Weights of a small mixture-of-experts language model, trained from scratch on English Wikipedia: width 384.
Below are experts of layer 3 (counted from 0) of a mixture-of-experts language model. Rows are named router (the router's row for the expert), down (a neuron's output weights, with its number) and show model dimensions 0-63. Each number is 128 + 24 x the weight over its row's rms, rounded and kept within 0 to 255. Numbers have three digits each.
After each expert's rows: "raises" lists some tokens whose logits its average output raises strongly, later layers aside. This comes from a sample of Wikipedia text that the model never trained on.

# expert 17
router:141151127123100142168143110129125175139131106137113136078141169113143073129185129156126180174137082153131106099055120123136121137124120133122097195115129121108130145123123099116127148160140111
down0:106145123109145153095124091157116138147131135105113160114135172171117134076104130181147127130139199129127114109173126144161077160139124113168122099099106099148104118143138137125120128129111113
raises: " his", " their", " the", " a", " her", " an"

# expert 27
router:111169148159142136150084140108125140139142126142143157139123115101089132141163121107124128126132118132102109106112088147131119050108143109078131114055096154123162138128109124128112159123067107
down0:162144132154128124090157170128157137100142176133154131162097152095147152113142127134090101096125133098142128132123092102183065116152173122123119175163159109092122133148123100124169119154126105
raises: "\n", " In", " However", " By", " At", " The"

# expert 22
router:115151125137111117137101088104120158168145085173099129109126109123123128151125141134095167174128084135138112094099119146145154102123148172098096128124100114127185166148151135130149154110092134
down0:124108111103145084086152147119137134114134135139122117093162083121123155163131134129143135118110095142113153125142140078109138127113119078136124124071085100102099145120108104140133154130152158
raises: "el", "in", "rin", "ric", "ile"

# expert 31
router:088158113135113108090109117097120110141161076145132128142117184146139114152108141096141141105086136102118128116136097120126084122154156122120093158076153128123123144165086126113121151092130098
down0:128106107138123156116113101118128081152106171148099126093155076113085087133134144147138151139147082151167127146137124138175147115125102136125148126119118132113149115080155140154122129173127114
raises: ".", "J", "W"

# expert 1
router:106106108128115141131128093111106108142113139144143130118135150135150127110130120092120145150134131170129129120138112120138127141126110151114109110110130135137141130158098105121127150116153121
down0:128149151130136102157151171098114076120165105147130129123132106153080150116073143093105086114128159137148128115155125124124127122140081172149113088138078117095128076144141101148164089138115133
raises: " a", " ", "-", " (", "e", " in"

# expert 28
router:119117145157130084144156124105080106167126132131159156132123144130115059151169155143091106124105124140138124122099097111123113126108188127132101119078127144111138140136112125113124139113130123
down0:171120148139125131117109137140102114134119076148086123118111117106116079138139103141103126148147143109128161083155118120132149108119096121137136177144142142140120126190118143141099131181098142
raises: "\n", " |", " ", ",", ";", " ("

# expert 29
router:134157149146102091128090099101105100158150113166141140094081131139105128157141136107130119111075158135183121121122136119110120107117166140108106106134147100110181131148095102109157145167123110
down0:174066182090122110100140118148115170163108127161120091141128126148078160123148124115107090170081103078152134162145121093152131106117144123143126096145101114091135132142106127118128121153095096
raises: "e", "s", " and", " ", " in"

# expert 2
router:134102140211110078126167121109111144122121127158148114132121148146092126153109149122111140109080119164129107092093144147175120087118141132126111157108132137124140133150143142097119141142140125
down0:157150105097140169128129140141133129134088159163074150137146126127160130150130166102174120124133154102101107100110115135091104164124092121154114142174116149176145128150155100160149173153118118
raises: ",", ".", " (", " ", " and", " |"

# expert 20
router:119142154140123140121115120089129111126123134143106168120122138146100147123145162112096099118103128139096141072120128150144123108097126108131115137131082109085131111120119145138112146074145129
down0:139121121091106104093206103134107122084115136129114170155133105119114091113106081144139124108117102105111133136128153093117160092126128139169104169123159148127158167109159093093159150133129138
raises: ",", ":", " |", " and"

# expert 6
router:109139144107149092159100143107108105143135101172098157093128131162126133152129167111099145114122107190127109066106105126135140078111111115126112163071116164105123098144115103125099159138138112
down0:127143097149133115136136152175084118143124087116162121120141130109145160132133128136134148134144114096143123140112117147115108120123124133127145107123188156102098141135098151184102144162104149
raises: " |", " and", ";", ":", "\n", " or"

# expert 5
router:124133136125111096116129100100118101148170096144113121131104159135128122162141152102133103121116118134136131133125106128161122096120149130110123149101128123084117091128109126133172165109102158
down0:124108115182122098138164146155137124144154144165156137122109157123086078166134118123120096113152154111124132105154127162069095156173077164135160150139140119135154142109108143094121095133125122
raises: " |", ",", " ", "\n", " and", " including"

# expert 11
router:107153152111137086126098118089119114123113123158126155117146130115119123159124177105125096131142102130146096107108099124166122091130126142141090119126093096138135126136121149142134142147137153
down0:170083137111144132102108138118144134147129166125128141112115131113129157145124099134082135077147115102129165065096097170106131107128123127143155138106098134143082137125111128102100130120111129
raises: " ", " Roman", ",", " and"

# expert 13
router:144106097141137095120138119106102123122168120142138175111117156145125123143130135115116100131121116121096131125114092096160140131119181136136102131068112142129148140155083131138111141092113122
down0:119168138132136107126105152132131124107113142132171192136113169164149137135123153129168135122163155133123115097153132126136132134106165125137143159146126141125169154152157143093125161139107109
raises: "\n", "\")", ")", "\"", ").", ");"

# expert 25
router:126160100129157074115137108105109123146156104150123124124096168132148119143132158120104133112115122145136109106110099071164159085128168131104112115102122126116154138130114114115163159079114180
down0:123130115151121118109149100115160174125119140154101140095126112144143118097120110115160157102116107070128123126163069121104115162085128120127158118118098102124138144117095130126137124126121179
raises: " Minister", " transplant", " oil", " anniversary", "mol"

# expert 3
router:112147118183134118116141078092121151141127134141108113058114120139137133155128136149092151142097089127136108125084135114146131132127144116148113170117142092141107145159097092099125129148117143
down0:170079123165148128144118162110106058145116131155140146121134171123123155112100140115146154113107167112169136118119067137189152145130114127096135132118134141108149143116149102100124121093177117
raises: " in", " as", ".", ",", " to", " and"

# expert 19
router:153149103152103146104134121112117147120131128139107089155159115114162106144139130129106158124101106161085112132109111116135122120148130182079105146085122086080117093137100097108110144132108130
down0:129087134134108119115155127144061137119166097159128162130155097174130137170155137102124088146121153116156141113153105129110118127180145159079124122121172139166102129117163138136119101108144174
raises: " ", ",", " or"

# expert 21
router:155151101121139118153127077112121175128144102158082170098117195103154088137154138107109154158149081140146093077084108077147101133110122152118102170133148117105119147137101112140140157140140149
down0:124091123157105101131135121148099157123150107139134125160138140159057181100121115137166116105126142110123154120126142099092186141121092105119163133146123146148140149105136125141198180091147166
raises: " his", " the", " their"